config.yaml
activation: "swiglu"
routed_scale: 3.83
lr_router: 0.00116
head_dim: 32
vocab_size: 32768
rope_base: 10000.0
rope_fraction: 1.0
init: "normal"
lr_mult_o: 3.0
lr_head: 0.0107
batch_tokens: 131072
Below are experts of layer 2 (counted from 0) of a mixture-of-experts language model. Rows are named router (the router's row for the expert), gate (a neuron's input weights, with its number), up (a neuron's input weights, with its number) and show model dimensions 96-127. Each number is 128 + 32 x the weight over its row's rms, rounded and kept within 0 to 255. Numbers have three digits each.
Before each expert's rows: a language model's description of what the expert responds to; "gets" lists some tokens that make up at least twice as much of what it gets as of all text. This comes from a sample of Wikipedia text that the model never trained on. Tokens count by the router's weight.

# expert 16
Month names. Month names in dates, usually after on, in or a day number, such as on November 19, 24 January.
gets: " November", " March", " October", " December", " August", " September"
router:170167168182108093126102116106083096129112096181143127184110084111099139131116147157143197156138
gate0:186146080117136140141116081178100186139130130135149162135116081194070105117124119085171155135121
up0:179088086114085116089136151093123117147125150154150087059094175129158118153141140198121122124129
gate1:152140085118143115117090101076161144101152156085127056113178111138159102123153133116166126134192
up1:101159172170117135155117111199120109092167131123130126139123128103124108110137184149090139088173
gate2:117132139078149151141140115152124110119127137146065078110202135106142082143112172129081191121113
up2:195114131097157173163090082110133165097128107129148143160207151098156088124101182116123160121146
gate3:159200123118103145142119113166100124071161116098094116170081114093093114124072108141160151138149
up3:188120141128173115155174134075124134156115081164108157200141171164107151118107148115131091125121
gate4:156167106119168102137126120112154075122147120129118079114097168134108184111131111086142154126128
up4:165171149109111098127111179095193142119131156164218158165136126077117115146141118105174165212125
gate5:140147075155114147123209144090062113129108120134151120128090139133153140115146139081120104109150
up5:113122132119155130148157114093119095149090113102100146142157158159214089123167133083096133079130
gate6:201116070150100117146056097151109115172124149146117102149123127107123146153091160139141141152161
up6:065133127136150136106104113215144143127101108127102108090175063173104176169134086146099115166170
gate7:140187168166138187098125160165128096105142125102106131127106095154235160160095113184177151137176
up7:154180190198090113163096136139189116077160118120170144178194095123160120173090135206198172147095
gate8:148234083225134116168173138180080129159125091146096175123146137124100163097095110125144138144110
up8:057134107119164102177141139177184146132111113238197167151121086133127140138124110124090176149130
gate9:081133132166127099139201120137126095118115115122107164164097151148117135162126140108166143186155
up9:129115158110138091084179172133073072136124075144095149132129147094077156133140133141133139178168
gate10:166153157143114122166174143195172177088114115138121134144159163144115116125100116127125152131095
up10:077182107135128094075111157136101151134080095102171193069113089149121151132149086103123074114104
gate11:111143127143155110142168093093136163113169087119129112126109142138123131127081144172112197144167
up11:149154081122098133096084158091153164140062176131125120059131142118131166163084127117163117146190
gate12:146118173096151128130120184137144142143179093155122102158154083204151175096169101071161136125110
up12:079099142156137175110165085106116086110102120089104169119166188055098092125104120104129096098133
gate13:183193126115096120129166108125104106152099135129134119117143139071121126072102053172127117096123
up13:095046128134134095121070083115115057118196102149079128126096082136126130133111128065143108175107
gate14:133103099109172118141079092132116145131127126117098104151076128117085156142076118158145086162078
up14:162108096106060149068152078097056107133121161185140141118175193122155127128156082131140178147092
gate15:088158130135107095155127135139109141187125081127157201095112086105098175130153131239123099164104
up15:115109160124161136227155162126113117190105188136158179167109114167087143146169131043080165139069
gate16:112137157142174116117074150154174131119153185163126118119130149126119128096136167178166120113100
up16:130168164113225074086091141063150049145086166164123093116105137113145129096143102142153152129131
gate17:140132125233131180115151184088113100153144115197107142064134157184130095170132110155154158152092
up17:142079150107129123111132153155100088130094108061144134087132097089169153168101138085101046114196
gate18:105166103128154149072128156064094134166132141159112161149109097111134129171144111062131233133098
up18:128193169087102087103070114111130152118130090125123181146135166143126120074112110133082158129078
gate19:168166158162110097160209105078183095086128095140130129132128130116112100058145135096140136146122
up19:111134152161142125134053189155057126130128156191125109147138161120124186115148129135077132120171
gate20:133175133139119188125115181134145141150161145073022154206111097129117094124097104189140113085178
up20:143186139134116134151103164148116146139145133086047154155118157160151095135116079173192130110078
gate21:197154164104113120088131173102162144095094123143111107144120129098166169156140160134166119140104
up21:102155080149105137063135094075101151142124118173125183114168128132087156167143127096144089122138
gate22:149131062114099112141143106153118148119115104147116121096199123133118092113111138155149114132140
up22:161088137113175142181138152104125136158116184116174150150080126148098112087102136088132188146131
gate23:164164161124145085124061118144165105131159086159148149137125145095159157154112067153141202103121
up23:124112154147121174089106181151117115138146130142166168094116116162128120110098114134177071105147
gate24:116124114128117145147087116180122119180117086072100164140097131143162088133105121084121159163110
up24:076118127088127117109147178147166126119111127147136180176192174154132198133069113133130093074130
gate25:184105077109124130122122101093105105125109124147101138123154130124128077190146102151086174118119
up25:143087095135123122087195150132105137151165079118179170088160170121084050139195141188138163108125
gate26:126122128111127100064196228127107120098105144160074193134157114084076052135107141121077165131097
up26:171135151118096090167162154087133155174190029144166162138114140178088152129117176156150130122125
gate27:168146172095108089106117136096057135144151161139149130097098101125143154134060105130122073120117
up27:106043107177174140169142083168181098158119114108081116116114167102134061097145167142118179132127
gate28:102128168120160140087150093139219141110141075166160131124162114079063084123140116160155182082194
up28:150102114111119112118117155130124144156142151155129121101126165097172105137123115091138132180111
gate29:120166123130160177186152092119096157116180125146156124163163147147149145122117146127110211181149
up29:122078148132085066123119152122167134134057100133129153130142101141156151082139167158118150157128
gate30:098154108098173126121113103162154122132101072129124122097142070107145118116100176126108159104184
up30:157056158188084138157165148134155162146193130116104151086206131079167121097153102134127116053168
gate31:099222119109141137087176121097126138120144095099135151161091163071085156125131165113127101184086
up31:118124099105151174153198189178094110089147146135155118119165115053133107112107097105158112133109
gate32:088109168167170134180120141145092066158144124156108147098120158112140104101158137088087124121145
up32:157097149094142100130094130051096106136145165076129110091188093112116237193142130161119154079111
gate33:124152146168151089141106112147086146132138094219182112108079119151111063109042087099132176151154
up33:132111131161156152137044111121146169139113147112129107124111138073117097156080165121112097063183
gate34:147158168134150152159100094138180192131143164156132125124096095129092134131146147098131129133119
up34:083125126122155157169114126099132081115126118088173213150086141089136154080159126154143125149070
gate35:151158172146094175068127113090132177157126131191079173119122133077058110152141134118120122136112
up35:157134146103106149099115138113130164116149123138144176136120173070063112105133179172133092163123
gate36:074129121106077090132155195091164179159122186140106045118100167147190097141187099151145130127159
up36:155223127111134146128078140136080156097104127118151209088078089110081156119071137102153146119067
gate37:133168155106122146165116192127169095132151119157136094115130150095159156139067113120147084108134
up37:107163146126105074072089125157055093164080140076104160129146119111120157100160169115104189148153
gate38:174148161149102131074083081138119154102124096167099197176128133138115166158155131144116069133117
up38:166086122125119127067116100114145158075137125099082106169106158181146158141148186091114102194107
gate39:127128138117128117123137159173089091107102166129179087173102149130098145064053158208112175171140
up39:082171112199122131123129130140137165108123169153114173135145161142120108100098187106147184114136
gate40:127133090121133131144168125143098101187150124156140114151097133163126160105121091130135114105147
up40:138166145139092119107094123149173101137118114184090158104169163106105068180123184157140136118124
gate41:086138093109066094090155140116142032158160167098147124149192155080155074082111132150128113138111
up41:122075144085144107135163147152124237102079064183115051128108105183097133138129143108101121124149
gate42:138192131117140127122065145142133123110118113143133150119123096134115126105122134113159162119072
up42:162203123172164127076169089165139109148201107058128137127153124151087101115149176099160109163055
gate43:144148074129107147108130150100129125122171113091111124119148045157158195107112133137170148129139
up43:161114101097151144164099121125170190124117123129152092129137151128096149185086124100088062132114
gate44:126189156129109139046132133134057177168190110121105137163145104114177152100156127085136144134139
up44:083125100118199141119111119150154126102135142110125133089137163099105137114142144146123186145115
gate45:112126178116172079120131176127093152149123077117090158137080141125124137099072098141106093121074
up45:136134124146111164132084096112127139133157194137206082170150118142149131141166106071087174145148
gate46:175086105186127052124110140142111124131156108153143053098163111110138150093176157124112150102127
up46:146137099150089126177082130154095140131168124168147126106125134134083135169209137108109125117041
gate47:133101136166149084124099097063191090105164053070107126117159152131165167098119132162132156145077
up47:113129106157136118136132073122121082133143089148150168087124129116048134111125123110151221167046
gate48:110142145071142136143131085094154087132127073166161155126129112126118138106072128131139076145154
up48:137159094202079132134140153103113145156149209072210119059171130126140156122156152130103193107125
gate49:129113108209099108171101226128139098158134095192136123120174103118161170120146133070115130079155
up49:145119094120124151104162093211078136171111168115166163100071172131130123115107148111100144189117
gate50:089055115116125135121137088142150115078092106144023084143095110107137147141106197101148104085143
up50:089178151158117140059126099084130147141157143152141147134090172173135096194147073152132116126155
gate51:161132162074127120092162158138173196121149145135125157091166109144148131090124137109158079206125
up51:170146148112138065158101132156086133138141146122103138117093077147118138117202182164114102138103
gate52:093158152105101083112108182131112149122143120109137161174144146116129127124127148136205115036109
up52:201153103121138140154117139148134132076166108136128116211097084117130148187101089099123171178169
gate53:075132087142116157169148115045196086169139138132125107124179127114158121134109142076147128135102
up53:164106156115145099156138157116159200082137146085107079143153149119068115101139100178122097138120
gate54:119093116114102105131145131153105101096126144150151166103143093120115118147132132108159137131112
up54:128080151139140177186033175085143118154116144095176160148090173121084133144136144128085096095049
gate55:074156080102160132130126116115119135111161084124144135176126096183095154111107084162144148120116
up55:209091128161063095136177135112113121142152145128115107035146071116155117127135101145148090112153
gate56:169119151120110044084138136144150086158110097191122066121119153174119133122146130083119135134111
up56:145147114154172101125095090128091090105169149133095097125087088121147108123194098108117109146083
gate57:085177144161112106116174168150111182145157108115104129168116067156076147099119145169120099095112
up57:182090131145101086099107086067132086165134185095124058115162157133189164128137135077153122095112
gate58:185144117117203149118178106139153102120057138121105072103159165101110146137123113110094112131130
up58:068065102136113118115112111107131147122165173120124126105123109106093137121115147169120106170142
gate59:133124132096130114119182142142160101174132123144193135099131129179157134124112097134141128142108
up59:183124103121123156137151121181114092076142160123118154163130111091092121106074141153141149104161
gate60:173162124142140164092100098113128108123119127135127204096148085148069120116189154153133124107106
up60:122114077149121113122143132146141101139111108106158140117169148083092162156149096126135120122176
gate61:170165114150206066067097168136072139155102206106149124131143083159081130138131073148152149167130
up61:136179102174070171101141092067136100134137096145122180081130198119129102100109121106164117126168
gate62:100092079131113098147137089087186119117105102162160148095162132138143143122114099110084141154088
up62:091173099122161165106147188121133180104136118116116107104131100127171170115116146074110121139142
gate63:081137135115118103118132177125075123137100142136115130129139116107131153156150120179108182119165
up63:159157140129167061159096146107189147129075134128157096082163168132177135128121123106168159176170
gate64:160124139140126072061102115073109116114143095157144134120098072137156182094120080099131161169113
up64:101134073149187184197132086105132103118137152124137149123124119195083122168136165104119130130107
gate65:128122102121129147175112157143189109092116059126110156160153137066088142177106152192157157158169
up65:186075094133105153119103186092087153078143100119103148110157140094097143143152145172093137123147
gate66:176038112109133165104107147080151125116138162133125132169116099177143106089178142153134194083141
up66:139077112137111150093135100119105088105100120073165089129184105093157202154137156138093021140146
gate67:074103158131184100134113142111123070070156127155126078159149134103103064133140087207132100129119
up67:147123059121113187073125142115161119071130107087147167091165135062091141135160159131160125157170
gate68:145199098110115164112105164146096124118079141120060168131057086125077150126115136164143141138062
up68:123108173201099120183144132127142139065150113130182140123146176129123126127100138127173061129142
gate69:150090127112121123149156148077165163091174115136108105107120112091142044131087118095108104143181
up69:202106086116144124162131168088105162185129147068138119120086125113140090106113098146169107119137
gate70:165139104086183139083102150165122116138063095128133203097127143102105104088129097139160178207118
up70:089103127082117172104118138155137122175112161167138162114139130177091115088140116130094072120150
gate71:160139199143137086139100097166126151138114086150105115152141079162158163169120110090115168107047
up71:117125149156137102108076119090180157167135139109106123131122081180120158166154147147150144120135
gate72:157139091081114162139106156165119105124096148137112169088146123162104152100123094149168152094129
up72:085084156146191124106120115115142195128156105134111051130108162073181114178095129131128105169106
gate73:171111139134131083128082101080106089202136155089158113143107147111129101171138146165148178167102
up73:194115179155147068155097145059128123145121173089159130122085113124120079152099069165136196184113
gate74:062132130177154110133103166141029094151139153162144055106060072160140090123100116194116149136068
up74:150081121134135150078128060132206139152110120120129215146160191122103133085110132107099124171175
gate75:114066115145106112127157124145108106133136132143145187135166099189192161168074142097119110151136
up75:125133086111124136067163101098095123133139111121143146174175191152113143110146119134150120105104
gate76:142161112102141131107101154049132107127195083139106118140101137135173103082141099074148155144172
up76:135102111184144090138149187117124118133141190188175136108113084114135119136113112100087089201077
gate77:152147069116105116059131161050144132141155134129152115140099142081131113124102101166133140140102
up77:167118124096100138079076089122144125158106108168159090150118143133163132089107073115150191091121
gate78:128160138128130139174141123157108157057171129178122135081110134111106117131091176185176113137093
up78:087157124095122169139095101120139135102132122133112126109120156075077127114098202191167158132167
gate79:163161146139111107075137186160107120082096081126128141132151133102157196153076167040135191099149
up79:123095135121111146160135082098104138144177158106106104132079153139111062042190109124109098089076
gate80:141087149109146162090114209174097080170091114123165142164106136124103181049161154167098158131084
up80:131145059101108113120118117105101167138165087148218120092101174140077073147125128123044172188147
gate81:154146111128131102085170097136047073129145125137152066120106103083155105124102153105149164119141
up81:138151137146070103154159158168177106112154140062130172167149119105123159146109148161120189146138
gate82:148063090159142160130114120155154132092144100115169148149104148099117116091111165119092144175086
up82:043112210163123105111122158112172104125199120113111079134162090141152098155164170114128125096130
gate83:103155147107098110087080179095166177095115160153130124127091095115083066110114087140093109205128
up83:105121127190153079126199145084108131101132136113197057145141165110108146166158140126152072095130
gate84:139132137058135203138151123100100133053148161130133178106089109109148126155134118143150163120157
up84:132139086114105182113163139160144138099156179095099116146134123109135163201121152138095139125130
gate85:106167124131136126112158086147129117141084156113124183083111163142128161085133143105123182103088
up85:124104154129125168118127096184131157100168047103144128150150132134168126168131101152099113131105
gate86:110118099145131129123111106120138121107111164209111085166105160187111107106107122127119068098156
up86:141157092101120128094122147081185099103098074140077120080076155153087148142120133112109159086120
gate87:094092167137083117095177151139145131128152113094091057115147112152161089120139130118117173165130
up87:170150127111152087207137119110092122128104141145166181169137076137120159102103107163150140109153
gate88:108095164162107089122149132069164111151117157111098069059158171167129133092151142097133097165113
up88:105082129135112112128164093129161104194121131103092068118212184156119152093145122093164114160111
gate89:146113109202119151145085092106130165139104158108122098149087095087130139117153142085111146088173
up89:157041177149112076125112174131143090149187127173150091111174061141137133103165136102112155112124
gate90:101180089142140118131127105167083093105092124093161153187069166074115158139200161129112073182142
up90:107132125127105086156082170084169158086137067110183106162135111106148130188055063161152088177092
gate91:110168111099192107130130096151151168106078176156121124191114194096134118192109148135073135124140
up91:107147134130111183119129124137114180117181169089113109068098089107095137083166151113144112094138
gate92:166090134134130114130106103099132098175123156121034159144144141135135141125103149128146087138139
up92:107205144140117092156144176121107146104116111140109075144103144159159108124146103093116076086138
gate93:169136154127102136193110148191161124164139146132106187166138155159081115142138123083100124166081
up93:112091111110118090123138107117169145110164180104142079100167098122163084182144167139142118118092
gate94:129179137090068128113138198130087097120139131153143150164090153082051060112091102123115158168087
up94:146137181124084104134175143139082167110059116142086113120175057131074167179109132187112139081091
gate95:167082102126077093066130136113114101109135087128175148116089104081101124119188143091123150077130
up95:168069084165126104079163093104070159147120178098146147092136101079084101072169097128095123095139